Weights of a small mixture-of-experts language model, trained from scratch on English Wikipedia.
Size: width 256, vocabulary 16245.
Experts: 8 picks a token, a sigmoid router.
Training: a variant of SOAP for the experts, 361M tokens.
Below are experts of layer 8 (counted from 0) of a mixture-of-experts language model. Rows are named router (the router's row for the expert) and show model dimensions 0-255. Each number is 50 + 10 x the weight over its row's rms, rounded and kept within 0 to 99.
After each expert's rows: "raises" lists some tokens whose logits its average output raises strongly, later layers aside. This comes from a sample of Wikipedia text that the model never trained on.

# expert 93
router:46 58 39 47 49 47 52 59 65 47 43 51 30 56 66 49 36 41 28 37 55 54 49 46 33 60 57 53 65 59 50 62 60 60 60 47 44 57 57 51 47 61 55 44 55 24 67 44 46 52 27 57 57 47 57 51 30 68 52 38 50 63 51 62 35 56 39 44 68 21 56 61 44 53 72 37 61 58 51 61 53 44 61 43 53 40 65 64 60 44 51 38 44 52 39 44 45 60 36 69 65 46 44 62 32 35 44 61 43 51 52 59 37 49 44 66 54 56 57 45 56 39 51 55 52 43 42 43 45 43 46 56 36 56 37 36 56 42 41 42 54 59 40 58 53 57 49 50 41 62 34 40 53 51 62 35 34 53 46 47 46 38 35 42 51 44 56 57 38 47 41 48 50 50 53 50 40 47 60 68 53 56 72 62 33 52 52 47 71 49 47 37 51 45 53 51 47 44 54 66 41 58 71 58 54 51 41 63 71 37 54 50 40 52 39 48 54 69 49 54 53 58 48 62 43 34 60 33 27 52 44 62 43 44 52 25 54 39 48 69 44 72 44 46 48 37 54 53 39 51 45 48 46 47 60 39
raises: "-", "|", "ne", "2", ".\n", "1"

# expert 126
router:45 62 60 40 49 51 56 49 31 40 63 46 41 54 65 38 49 46 48 40 58 60 48 71 52 49 51 59 68 37 54 48 54 47 71 56 32 56 44 46 44 63 68 46 51 48 53 54 57 58 55 54 38 36 43 59 40 68 38 70 55 71 52 40 47 66 34 38 33 59 65 31 51 46 46 46 53 57 39 55 49 53 70 69 41 61 56 64 52 54 62 30 48 47 48 36 40 44 42 46 53 59 40 40 47 46 52 26 32 43 37 60 47 76 54 50 53 40 41 68 67 44 52 44 56 49 47 68 34 50 48 48 42 54 33 50 63 47 47 43 46 35 61 43 75 36 56 38 50 45 55 45 51 54 45 44 52 49 64 43 73 45 48 55 67 38 57 57 52 47 45 61 41 48 47 52 37 49 46 72 43 68 48 67 51 39 44 33 57 29 39 55 63 48 52 52 51 34 52 54 40 54 45 38 69 48 59 47 60 68 57 58 51 57 56 57 51 67 60 54 59 44 42 61 47 51 48 60 46 34 51 53 64 55 46 34 50 42 53 49 38 68 66 56 43 50 55 67 40 41 41 58 53 57 42 45
raises: " ", " the", " years"

# expert 94
router:54 43 37 38 50 47 48 49 65 39 50 65 37 54 56 53 29 44 22 37 48 52 46 32 44 42 76 55 71 54 46 64 55 54 51 38 41 65 48 56 67 42 53 44 62 35 70 41 49 63 38 50 57 45 49 59 39 67 60 48 52 56 49 61 42 45 53 42 64 54 46 54 48 52 62 27 52 47 54 54 51 50 52 47 52 54 71 79 62 51 50 44 56 59 28 45 39 53 52 48 68 48 45 67 42 44 35 70 44 48 57 53 27 37 52 59 51 56 46 46 58 32 50 50 53 38 53 42 55 38 43 70 39 61 37 44 56 40 34 38 62 39 30 61 54 53 58 53 46 47 27 49 48 45 45 42 43 59 40 46 47 44 46 44 54 57 55 48 48 64 41 39 62 53 55 52 42 52 45 46 53 34 59 56 45 49 55 48 61 58 38 45 41 44 49 53 54 55 62 68 34 49 56 68 43 63 48 49 56 45 64 41 40 63 24 36 58 65 51 56 42 50 43 44 52 39 40 28 36 45 53 56 23 47 67 41 57 36 45 59 60 57 43 50 62 35 57 46 46 59 45 43 53 48 63 52
raises: "-", "|", "S", "SA", "Reg", "As"

# expert 30
router:59 52 52 53 43 56 53 50 46 59 27 57 47 59 50 33 46 61 55 43 36 37 41 52 45 35 47 50 29 48 52 37 60 56 77 44 53 62 46 46 56 58 49 33 43 37 54 34 46 35 62 40 34 63 62 47 47 61 57 54 62 40 58 58 58 41 40 59 66 42 32 51 43 63 55 38 53 51 41 63 37 45 56 39 41 50 74 45 33 33 52 46 42 42 44 64 32 38 35 61 53 28 47 61 64 39 43 44 48 49 32 42 59 45 48 41 64 46 49 48 46 59 39 53 53 35 38 46 44 40 40 46 54 55 61 49 50 67 55 51 39 48 44 55 32 51 64 47 61 65 48 63 41 63 51 28 55 64 43 57 49 32 49 47 39 53 52 55 49 48 49 53 35 52 49 80 35 38 39 47 54 46 51 47 55 42 36 46 53 59 71 54 53 62 53 58 54 70 53 52 38 48 59 59 41 61 46 36 63 49 38 54 50 42 62 72 52 54 53 46 57 60 52 69 38 63 55 50 56 45 65 40 45 74 60 26 51 59 68 49 48 48 57 59 48 41 49 34 59 43 48 67 50 53 55 55
raises: "ram", "iction", "rop", "uj", "och", "ude"

# expert 91
router:43 58 60 57 54 63 58 53 49 58 41 61 39 45 66 38 40 52 50 51 31 49 57 54 48 47 47 54 56 61 53 52 45 60 38 45 60 72 43 56 62 55 60 46 41 50 53 64 50 59 54 36 55 54 58 41 40 43 56 38 59 28 35 66 44 49 62 58 39 47 52 58 59 52 56 22 44 49 59 55 58 43 50 69 51 48 59 53 44 72 35 47 45 37 44 71 58 57 43 53 52 61 68 50 62 60 42 37 61 42 54 54 36 45 35 67 51 55 42 64 39 47 46 55 39 46 58 33 57 49 51 45 59 43 62 69 60 57 55 41 50 39 47 45 41 28 40 42 66 52 48 52 56 33 57 65 83 55 51 60 33 43 56 45 42 50 37 52 42 42 44 53 63 47 45 55 36 37 29 43 50 61 56 48 53 45 60 56 57 33 63 49 59 45 55 46 37 80 41 38 39 53 63 57 43 57 42 31 45 52 36 51 44 46 64 49 56 33 74 65 60 32 46 57 46 57 41 45 48 43 60 32 41 53 39 51 45 56 53 42 57 45 54 57 52 54 39 52 48 68 49 37 74 48 63 56
raises: "9", "3", "2", "7", "4", "8"

# expert 117
router:53 49 51 61 46 53 62 58 53 65 44 40 47 47 43 45 64 45 42 48 63 57 47 40 59 34 42 56 63 50 49 36 58 59 52 42 42 47 60 40 44 51 49 56 69 29 57 45 55 46 65 48 50 53 53 43 49 68 45 38 51 47 52 47 38 51 51 34 53 41 61 37 41 44 56 82 56 46 43 58 57 37 46 70 56 71 51 65 51 49 44 64 33 60 41 38 57 47 49 57 46 64 53 32 48 50 58 59 45 61 53 39 62 45 63 52 51 61 52 60 62 50 50 47 50 19 47 50 62 58 34 57 33 54 44 71 56 45 28 51 43 45 73 29 40 39 70 45 47 63 53 63 48 57 37 46 57 44 46 39 34 42 50 67 73 56 60 43 28 67 40 49 61 44 61 48 44 48 51 41 63 46 61 46 40 46 43 49 37 31 61 67 68 51 36 58 43 59 55 47 44 59 55 50 47 36 42 50 56 52 58 60 47 47 41 53 50 60 56 47 37 36 42 57 45 50 50 72 50 45 55 47 59 64 41 51 47 40 48 47 29 43 58 61 37 35 30 43 49 64 51 47 25 42 44 60
raises: " the", " its", " their", " a", " this", " his"

# expert 124
router:53 50 53 50 41 49 44 53 62 50 47 40 55 33 59 65 37 49 61 41 41 42 59 51 56 53 49 59 77 34 46 45 64 36 66 54 44 48 25 38 66 49 53 47 51 54 59 58 67 47 71 57 34 38 26 46 49 50 41 58 45 60 70 39 74 47 58 62 46 75 52 52 56 58 43 45 51 34 36 51 62 56 29 44 59 39 43 48 48 67 65 37 62 47 65 41 55 39 57 50 42 50 41 57 58 59 44 55 48 53 66 68 60 56 46 42 49 55 47 29 40 68 60 53 46 45 63 56 47 49 45 43 36 56 58 42 53 51 48 52 64 38 50 50 53 56 35 39 52 40 51 48 56 47 40 55 52 43 52 56 60 36 44 46 59 46 59 38 53 44 68 62 59 56 54 60 49 53 49 47 65 60 53 44 43 62 60 36 38 51 31 49 59 55 57 70 57 46 48 53 24 52 34 44 58 30 32 40 56 52 40 49 52 48 58 57 51 41 48 50 46 50 35 55 19 46 64 51 60 49 40 44 58 49 51 69 54 43 45 32 48 47 33 52 41 41 73 40 61 62 51 55 69 65 53 53
raises: "1", "2", "6", "4", "3", "5"

# expert 2
router:50 42 65 42 41 34 43 38 50 78 49 47 53 54 63 51 34 66 52 48 58 22 59 37 61 48 46 43 31 39 71 55 55 60 50 33 48 36 59 48 45 54 60 41 58 53 47 56 41 56 55 39 47 61 50 33 45 52 70 31 58 56 52 37 46 53 55 52 58 31 42 66 36 46 50 46 52 58 37 50 62 13 57 48 69 40 40 47 40 40 45 69 40 60 52 65 46 60 70 64 49 54 49 56 42 39 52 52 39 64 36 42 72 51 32 46 50 57 42 34 53 45 76 44 49 45 48 62 43 50 38 44 68 56 49 59 40 68 51 53 53 49 54 53 44 55 33 45 46 51 52 39 54 48 26 45 51 45 47 49 53 47 44 54 58 42 37 57 39 41 51 59 42 50 61 52 46 28 39 46 47 25 51 51 75 50 33 60 56 60 31 53 58 29 46 59 38 58 49 54 59 52 60 39 41 51 57 46 50 50 49 52 36 34 47 61 40 54 54 49 65 48 42 61 53 48 46 66 55 36 54 36 50 51 49 50 46 57 52 36 42 39 58 50 44 43 63 39 51 44 41 53 58 58 47 47
raises: "c", "w", "R", "C", "L", "A"

# expert 16
router:46 46 54 55 49 55 73 29 39 49 48 49 48 68 61 48 59 59 53 51 58 49 46 52 23 54 49 50 30 36 41 50 63 50 47 64 54 64 54 42 55 70 37 46 50 50 65 28 60 22 61 49 50 34 57 34 32 53 69 40 65 49 58 51 47 54 56 61 47 38 46 34 50 63 64 47 55 52 40 47 47 51 49 54 49 65 58 33 35 48 46 59 51 27 43 45 33 49 42 63 48 44 40 56 69 57 34 55 58 54 33 34 27 45 56 39 56 63 45 44 50 42 41 46 47 37 48 34 60 65 37 61 50 47 44 54 48 55 54 31 37 60 65 43 51 53 54 56 60 61 62 62 52 40 42 45 43 61 48 70 71 37 39 49 52 47 32 63 39 35 42 64 45 35 48 49 39 50 37 36 60 43 46 62 44 40 58 40 34 39 51 52 46 61 59 46 30 49 48 55 54 54 50 52 61 48 41 42 54 49 62 47 62 56 56 58 55 62 59 51 47 41 47 56 49 51 42 49 57 44 52 31 39 61 69 36 61 53 63 49 53 57 67 48 43 33 50 41 56 34 53 39 55 46 43 35
raises: "anda", "th", " Date"

# expert 6
router:41 44 51 42 33 41 50 34 58 79 41 52 64 72 55 45 43 63 54 42 49 28 66 36 60 48 54 52 43 40 50 54 58 58 43 35 42 41 56 63 45 53 36 41 51 41 45 50 48 59 51 39 38 57 59 36 47 50 55 33 62 52 63 42 49 55 51 46 51 37 37 58 38 63 54 35 69 50 55 38 61 12 57 43 59 36 52 52 39 46 48 82 50 48 54 72 50 64 63 65 40 67 44 63 49 51 53 52 29 67 41 46 55 40 30 36 44 58 46 44 52 46 70 53 45 66 59 61 33 49 40 42 62 55 53 47 34 63 48 51 45 41 59 53 63 59 41 48 39 57 53 56 61 55 40 41 58 44 50 56 58 40 42 41 64 45 47 71 55 43 37 44 42 56 48 50 53 37 56 62 56 51 55 68 62 38 44 65 54 53 40 61 67 34 36 43 48 45 40 48 49 53 54 43 36 66 59 58 49 47 41 53 34 46 55 49 52 55 61 48 56 46 39 66 56 41 33 66 49 50 49 38 40 60 44 48 58 37 64 44 41 47 55 57 41 42 63 45 44 46 40 48 53 62 56 57
raises: "W", "e", "A", "V", "2", "N"

# expert 118
router:50 48 71 56 39 45 41 44 65 41 49 49 39 38 58 48 37 58 54 49 49 51 48 41 67 48 46 48 68 43 48 43 74 39 60 67 32 41 31 56 58 47 42 54 29 32 56 65 63 47 64 56 41 57 35 50 53 55 58 62 45 56 64 36 51 50 56 59 47 77 35 46 50 51 47 42 60 37 43 53 44 42 31 34 62 44 47 49 37 67 67 51 63 70 69 45 57 48 66 50 44 54 35 44 54 62 53 63 50 57 55 59 67 57 47 45 40 70 47 32 39 57 54 40 52 48 47 47 50 65 31 46 38 59 55 52 41 58 43 59 65 32 36 47 60 58 35 49 57 35 52 41 49 57 43 68 40 48 47 44 51 28 45 51 37 48 57 37 54 49 46 66 57 49 63 47 47 41 59 40 61 63 52 33 46 57 54 29 40 49 43 63 58 52 60 58 47 42 45 38 38 53 42 50 58 39 50 46 51 56 38 45 58 56 53 68 55 45 46 63 41 52 33 53 28 63 69 40 62 53 47 58 58 48 56 58 56 54 45 37 39 51 54 40 50 37 71 40 58 55 56 53 73 49 62 48
raises: "1", "2", "0", "3", "4", "6"

# expert 125
router:52 50 48 42 51 40 63 26 53 48 35 45 27 65 48 25 42 41 53 66 47 46 44 47 53 49 52 46 64 39 41 56 55 46 77 45 51 49 41 28 63 26 24 33 44 33 46 54 51 30 59 53 41 51 53 57 58 27 65 61 65 61 55 53 55 46 39 69 57 42 40 44 49 59 30 45 46 48 58 54 43 62 50 44 46 44 50 52 48 60 38 41 39 51 30 41 67 51 65 48 55 62 61 63 69 51 51 53 69 51 48 55 57 54 49 46 53 59 46 46 28 59 49 41 57 48 38 45 58 40 45 38 43 51 76 42 58 54 63 59 50 41 52 54 56 48 38 45 42 50 55 48 65 50 63 47 60 52 54 54 47 32 35 53 49 58 33 59 56 70 50 47 51 53 55 46 41 51 45 53 52 68 55 59 47 59 47 53 47 56 47 45 49 57 65 45 49 60 39 51 23 66 36 51 63 57 46 39 59 70 57 54 35 56 47 53 55 39 50 40 37 30 54 45 48 59 60 43 52 60 42 29 50 36 51 38 58 56 47 33 40 44 59 57 47 35 64 36 61 41 55 51 49 62 54 46
raises: "age", "in", "ins", "ages", "ing", "res"